From a checkpoint of a small mixture-of-experts model trained on Wikipedia: 160 SwiGLU neurons an expert.
Below are experts of layer 7 (counted from 0) of a mixture-of-experts language model. Rows are named router (the router's row for the expert), gate (a neuron's input weights, with its number), up (a neuron's input weights, with its number) and show model dimensions 128-255. Each number is 50 + 15 x the weight over its row's rms, rounded and kept within 0 to 99.
Before each expert's rows: "gets" lists some tokens that make up at least twice as much of what it gets as of all text. This comes from a sample of Wikipedia text that the model never trained on. Tokens count by the router's weight.

# expert 30
gets: " as", " that", " which", " when", " where", " after"
router:43 46 79 54 33 65 47 53 40 42 64 56 41 49 60 57 41 47 65 43 85 31 61 53 44 46 47 66 58 53 46 35 50 47 45 70 65 14 86 49 76 61 75 32 37 57 51 52 45 54 40 63 95 51 54 49 42 36 35 49 67 61 76 31 65 64 39 31 36 33 54 29 32 36 70 74 50 60 54 55 14 35 46 71 53 61 63 51 82 29 69 37 44 61 53 57 74 42 61 25 36 61 48 36 57 60 24 29 46 30 51 70 26 28 22 28 52 83 59 46 32 55 39 47 64 50 69 36
gate0:42 49 39 53 21 18 51 49 52 65 13 60 43 63 39 44 29 60 33 50 42 67 66 41 46 70 50 34 63 34 23 52 59 43 38 55 64 40 52 36 63 45 36 36 59 41 46 58 36 24 68 30 44 34 54 30 37 70 41 41 65 41 30 47 55 64 73 42 67 32 40 44 42 73 72 59 62 45 30 63 51 28 52 32 48 32 37 35 45 35 53 39 48 69 66 50 49 63 59 57 46 46 50 51 42 58 39 52 86 44 37 43 59 40 36 33 30 64 43 43 37 65 56 29 46 74 58 28
up0:40 17 60 59 71 59 57 60 57 54 49 52 28 36 42 52 54 57 42 61 47 70 62 48 36 19 46 48 61 46 44 59 52 51 74 65 40 92 34 32 24 70 34 45 32 17 43 63 64 32 34 51 60 07 45 85 32 52 36 75 39 49 36 69 41 38 50 47 56 54 40 56 55 39 88 25 33 68 66 32 40 77 44 52 43 54 24 49 45 52 75 52 55 45 49 50 40 58 59 53 52 51 51 44 47 62 42 59 42 37 33 61 42 46 47 56 81 39 64 36 76 43 41 86 40 62 67 51
gate1:35 45 96 69 67 45 25 40 51 26 41 35 20 48 49 62 60 69 69 58 79 44 68 52 47 46 43 53 22 48 24 32 59 61 57 45 60 64 50 54 60 55 53 56 44 72 70 70 59 66 35 44 47 28 34 47 37 76 45 01 37 48 49 60 22 54 37 30 69 68 40 26 38 46 57 36 48 47 48 45 26 18 41 40 27 62 49 33 72 25 69 29 68 57 10 41 38 54 62 64 44 53 57 56 59 48 56 82 44 59 76 49 48 40 50 56 55 67 50 55 27 43 23 36 67 42 74 47
up1:57 55 13 26 40 41 65 46 53 48 55 67 57 57 39 74 83 24 50 21 42 58 22 47 55 45 55 46 50 63 78 25 63 35 64 50 41 64 54 56 52 48 41 57 32 43 43 68 47 37 17 74 36 52 48 79 43 24 49 41 60 69 48 43 43 63 45 61 51 76 50 55 09 22 48 63 45 69 45 40 52 57 31 41 46 49 80 46 56 33 44 84 01 24 49 40 43 35 46 68 56 42 34 47 53 58 47 22 50 52 39 67 61 47 65 54 49 53 44 62 62 62 38 51 49 73 24 31
gate2:63 55 42 24 60 49 68 80 42 47 43 10 64 28 52 56 38 81 36 36 36 32 45 29 42 42 34 68 47 30 55 47 46 12 40 13 71 53 60 93 65 71 67 40 49 49 40 50 35 60 53 38 61 55 52 59 43 63 58 23 39 54 51 34 54 74 59 36 66 43 33 66 48 32 74 55 38 50 48 47 50 31 58 65 48 69 99 48 39 54 53 59 49 50 23 47 43 55 43 52 43 51 35 60 35 32 58 50 38 60 37 49 89 20 39 61 36 68 33 33 51 49 46 50 41 31 51 67
up2:47 36 28 64 58 47 35 61 58 63 57 46 63 41 52 45 49 46 34 42 65 40 36 70 83 52 53 43 41 72 48 56 53 67 43 63 46 64 43 38 41 57 51 62 52 65 79 44 57 51 75 57 65 75 64 57 54 41 61 53 32 48 61 47 50 53 30 66 67 15 60 71 56 52 38 60 60 30 34 40 49 54 65 41 72 32 53 33 70 40 69 43 43 65 64 46 58 31 58 52 58 59 67 10 64 49 41 40 49 65 37 32 68 44 47 46 48 83 13 58 59 67 40 68 48 45 66 48
gate3:40 48 26 53 40 79 64 45 39 66 42 49 49 54 63 16 74 28 67 23 59 38 63 58 27 41 40 60 53 23 30 56 32 42 38 79 45 73 45 48 70 66 85 36 48 67 52 28 60 67 28 68 54 56 46 62 44 50 19 49 68 56 58 58 48 13 62 53 48 66 42 34 38 34 61 53 56 38 40 39 80 40 31 75 60 41 32 48 79 49 37 40 66 46 32 47 59 51 46 43 63 49 26 84 69 39 60 35 59 44 28 38 55 52 58 47 28 80 46 32 28 67 47 41 58 38 43 63
up3:51 49 42 50 85 60 48 52 66 52 81 55 15 55 79 57 46 59 41 07 49 75 26 36 49 58 71 46 57 46 50 49 37 52 49 34 45 39 67 49 69 28 33 60 55 60 58 39 77 37 53 36 64 58 63 80 39 58 32 43 61 35 42 54 45 37 56 46 50 38 41 20 70 43 44 65 59 80 63 36 66 73 56 67 49 64 41 99 51 49 57 66 53 63 62 47 27 60 55 39 49 31 64 34 80 49 58 67 93 50 88 37 78 38 59 41 67 58 58 77 63 55 68 22 77 23 57 45

# expert 0
gets: "\n", "-", "|", " •", "\n ", " Coordinates:"
router:63 37 68 36 39 72 43 46 57 23 33 26 41 56 48 55 52 23 58 37 67 53 38 54 52 93 45 55 38 45 71 70 45 30 48 47 24 57 40 55 49 48 56 40 54 35 44 40 51 40 53 20 23 47 66 60 52 76 66 20 37 29 74 26 70 66 49 42 46 57 35 46 57 62 39 60 57 64 70 37 51 19 53 49 52 29 67 28 36 38 45 35 60 45 65 39 43 58 65 50 52 32 62 34 47 20 55 50 58 36 63 43 39 16 66 37 53 45 91 44 52 59 39 45 54 41 67 66
gate0:42 82 64 35 45 56 50 48 48 49 66 46 58 57 73 59 29 57 91 43 70 46 23 63 40 73 45 55 63 38 45 39 68 38 62 42 74 31 50 21 33 43 39 67 46 40 43 47 50 48 35 62 77 60 40 36 60 54 56 62 56 80 64 44 48 25 39 42 24 86 47 77 38 63 20 46 47 58 42 63 73 62 79 46 73 54 46 51 47 30 43 63 54 70 55 39 53 37 56 52 41 53 61 64 24 41 66 57 25 33 41 32 52 40 45 31 44 47 35 49 45 52 50 64 24 19 53 50
up0:53 22 38 37 38 39 69 54 46 44 53 76 65 49 56 43 50 49 55 61 20 69 60 65 52 80 65 73 40 54 38 46 42 44 40 38 35 44 50 36 51 58 59 57 56 70 50 64 47 39 44 60 37 65 53 66 53 48 19 60 11 53 62 61 45 33 55 54 42 42 60 67 66 29 67 55 44 56 66 30 34 47 44 56 29 40 47 64 25 50 53 78 55 45 38 36 27 60 61 66 56 23 51 30 52 11 55 47 54 71 60 66 46 86 61 56 29 61 42 73 56 61 62 68 78 33 53 36
gate1:59 43 33 38 58 58 23 42 55 53 69 49 61 68 58 46 28 52 52 64 52 55 53 21 54 39 80 46 51 63 44 49 40 49 41 45 54 44 55 64 12 66 38 33 66 01 65 44 74 44 66 15 53 13 38 43 32 30 52 37 29 52 50 58 64 62 37 43 39 51 69 68 51 52 58 54 50 42 58 52 55 47 32 61 55 68 61 55 51 46 37 26 53 59 76 47 25 70 41 50 48 58 69 40 37 41 42 37 46 50 52 21 50 60 47 45 57 53 33 30 65 43 42 70 48 62 87 72
up1:45 37 40 32 56 71 69 55 56 44 35 50 30 34 61 42 60 41 60 64 31 46 50 45 36 49 42 18 45 48 47 58 50 33 55 34 48 41 18 47 68 53 57 27 66 50 46 48 71 52 46 45 51 55 32 28 77 68 66 65 54 68 76 61 59 29 44 49 42 61 43 22 62 57 09 56 47 60 24 70 56 25 32 72 43 66 78 48 37 48 31 52 40 74 69 58 45 57 63 57 29 52 33 42 57 53 24 38 56 26 44 35 51 45 20 58 53 51 76 58 63 64 45 53 19 45 79 63
gate2:53 39 28 57 68 64 22 56 50 46 54 46 29 53 47 53 35 52 39 49 41 43 54 64 40 52 56 44 39 56 52 55 62 23 61 57 41 28 42 38 39 84 53 55 41 51 40 39 25 65 76 33 67 62 61 78 28 44 42 39 52 64 44 49 30 58 47 18 41 42 59 78 53 20 57 49 55 34 50 40 21 77 28 38 26 75 46 31 51 52 39 60 35 16 67 47 44 40 47 48 38 47 79 27 43 57 71 42 38 23 56 51 69 37 62 53 44 46 30 63 22 34 34 44 46 47 52 77
up2:40 66 76 46 47 40 50 53 84 54 37 51 41 49 68 51 55 37 58 72 37 44 46 60 80 58 53 64 72 52 49 33 47 46 49 64 33 52 55 28 68 38 51 42 40 36 56 53 36 68 53 65 43 49 62 51 77 41 65 45 34 55 99 53 57 40 55 30 71 40 64 50 64 19 35 44 66 38 58 44 53 71 67 59 35 62 50 29 50 30 54 71 46 51 40 61 53 20 11 43 38 74 47 64 42 47 36 26 21 31 29 35 43 67 61 47 35 35 45 92 52 60 38 44 79 50 30 53
gate3:52 35 20 51 48 62 33 41 54 14 47 62 62 44 48 43 45 36 51 18 51 46 67 46 45 60 51 59 51 49 38 42 65 61 34 37 41 43 64 51 51 39 46 56 49 58 69 52 45 23 37 54 46 63 54 57 62 59 68 23 50 27 48 53 63 58 22 52 37 52 54 66 38 44 36 29 35 61 46 40 61 48 37 36 55 35 67 59 26 48 41 38 29 67 51 61 72 30 54 30 51 38 59 42 49 76 33 45 49 98 39 72 54 31 60 68 42 43 44 63 45 51 47 27 58 04 96 47
up3:58 48 62 43 58 82 43 58 64 51 46 53 07 81 42 45 18 45 51 74 54 41 40 47 49 44 67 28 61 61 45 40 67 63 51 45 40 77 58 07 62 60 46 32 44 59 48 33 39 41 31 60 74 25 65 22 50 52 39 52 55 04 35 45 23 74 21 58 48 68 65 64 17 43 64 54 44 30 43 62 50 62 54 65 87 49 41 51 57 48 38 65 47 85 55 50 31 43 46 56 41 48 28 36 57 52 49 59 42 23 41 55 28 65 46 53 73 69 73 63 46 49 58 61 61 76 37 56

# expert 7
gets: " in", " January", " on", " April", " October", " March"
router:30 42 50 60 53 20 36 45 66 15 05 48 38 55 51 49 50 38 25 45 16 14 57 52 56 51 52 54 61 45 36 50 69 45 51 45 23 51 42 63 29 39 50 55 41 51 25 52 27 62 54 71 43 31 36 73 58 38 50 33 60 51 46 50 26 31 67 48 60 36 61 25 54 35 48 53 25 30 49 57 41 73 26 25 55 74 40 59 64 58 54 34 16 28 69 75 37 43 41 30 43 44 34 57 58 78 63 41 63 56 59 50 50 32 72 53 48 23 58 68 23 55 57 63 38 48 46 38
gate0:64 68 34 57 44 14 45 45 64 40 50 63 43 50 39 56 46 54 58 21 51 70 32 24 62 52 72 64 46 47 40 50 50 62 65 35 24 35 67 60 42 42 39 66 45 62 34 54 45 58 38 37 57 32 39 53 45 90 43 59 34 66 62 67 13 30 46 56 63 69 53 62 29 63 29 49 57 64 57 67 47 51 64 58 44 43 40 56 31 44 30 71 39 27 41 68 58 57 58 35 67 63 46 47 46 44 48 27 58 71 46 25 30 56 82 82 32 55 68 59 39 52 48 34 68 30 85 58
up0:49 24 30 35 69 58 51 47 69 40 41 45 44 57 33 48 68 68 51 24 68 49 45 68 43 69 33 46 49 44 46 44 53 59 58 63 45 41 38 44 48 36 58 40 59 52 37 78 51 37 42 16 42 56 80 27 52 55 23 51 36 38 63 76 82 34 46 70 37 21 71 31 57 77 62 69 50 39 30 53 55 58 34 50 41 27 59 37 68 10 66 51 37 64 68 51 50 41 47 31 73 79 46 38 67 21 50 56 34 65 51 42 87 41 37 45 45 48 41 53 33 53 41 84 41 77 47 65
gate1:46 49 56 52 67 65 77 47 44 53 50 73 54 21 62 57 52 55 37 45 32 53 44 81 77 25 45 54 42 52 59 61 53 53 65 58 16 30 63 56 48 76 32 61 62 48 68 16 66 63 52 82 24 56 21 29 53 42 46 40 59 32 45 20 43 62 57 58 46 36 66 35 35 26 31 55 49 29 46 54 39 36 50 35 69 52 59 52 37 76 52 47 35 54 24 57 39 46 52 34 56 46 70 65 53 43 44 70 81 55 58 48 27 32 36 31 63 44 55 59 74 42 51 78 50 44 67 50
up1:57 62 33 74 99 69 69 58 51 36 53 73 41 39 45 41 87 36 31 49 34 66 33 52 68 67 39 31 55 24 68 48 36 41 45 50 40 54 89 53 48 54 40 46 63 57 49 67 50 33 64 35 63 62 70 68 37 53 73 39 43 33 41 43 59 50 50 67 34 57 39 54 53 39 42 53 43 46 62 66 50 44 53 49 47 60 55 59 52 47 54 55 39 52 57 54 52 40 57 64 32 46 52 72 58 77 67 64 71 53 63 47 25 43 50 73 57 43 62 53 58 44 49 57 67 23 43 51
gate2:37 25 20 54 27 25 30 71 46 51 26 23 56 46 42 41 68 64 55 20 34 52 83 66 53 35 68 49 54 52 57 66 38 31 74 39 45 62 62 45 47 69 61 39 61 49 40 56 53 35 46 41 52 64 14 45 57 52 48 58 40 43 61 58 45 47 62 33 18 41 24 47 51 46 56 57 41 47 69 66 58 80 53 35 55 37 40 78 62 28 61 19 55 46 51 52 37 37 77 32 56 43 14 70 15 43 59 32 55 50 81 32 33 49 35 52 35 39 76 41 58 68 46 39 51 59 35 83
up2:68 57 61 28 42 44 77 31 39 56 48 54 77 41 72 49 57 40 54 46 48 45 56 59 27 58 55 59 70 31 69 50 67 51 49 55 26 78 37 56 54 41 62 35 79 58 26 45 32 32 32 54 33 40 57 54 19 22 13 20 59 94 45 24 61 33 63 61 69 36 42 62 22 46 42 35 42 40 51 40 51 46 32 80 61 69 71 34 63 77 37 42 31 34 72 73 62 31 32 65 01 22 67 53 61 40 54 72 63 37 49 68 26 61 48 64 53 68 50 41 42 38 46 52 45 32 49 45
gate3:55 60 50 49 43 57 18 23 31 53 68 35 39 43 51 34 51 49 37 55 42 50 64 47 67 49 43 28 66 61 44 50 16 46 34 48 60 63 58 63 81 24 38 44 62 45 67 52 53 58 45 44 31 72 70 38 78 44 38 49 51 45 71 60 62 43 42 31 40 39 35 19 38 71 53 64 36 36 40 17 29 40 67 57 34 41 99 63 63 59 70 55 12 30 53 62 48 78 35 35 20 36 23 55 42 56 73 50 45 68 52 69 46 57 62 57 50 21 52 72 50 53 58 57 45 54 68 38
up3:67 71 77 91 57 39 37 44 63 47 65 62 71 30 37 74 56 54 50 47 34 58 34 12 74 49 49 57 68 57 52 53 42 45 49 44 43 61 61 25 41 58 53 54 38 50 30 37 55 66 41 42 66 33 66 35 33 53 54 45 57 59 31 57 62 31 40 63 29 53 63 52 73 46 53 77 76 55 43 58 38 68 50 85 45 43 73 38 38 27 48 35 59 49 37 45 63 36 69 36 21 46 44 29 59 54 62 49 51 53 62 65 17 51 69 48 51 53 60 40 60 58 67 40 59 57 49 59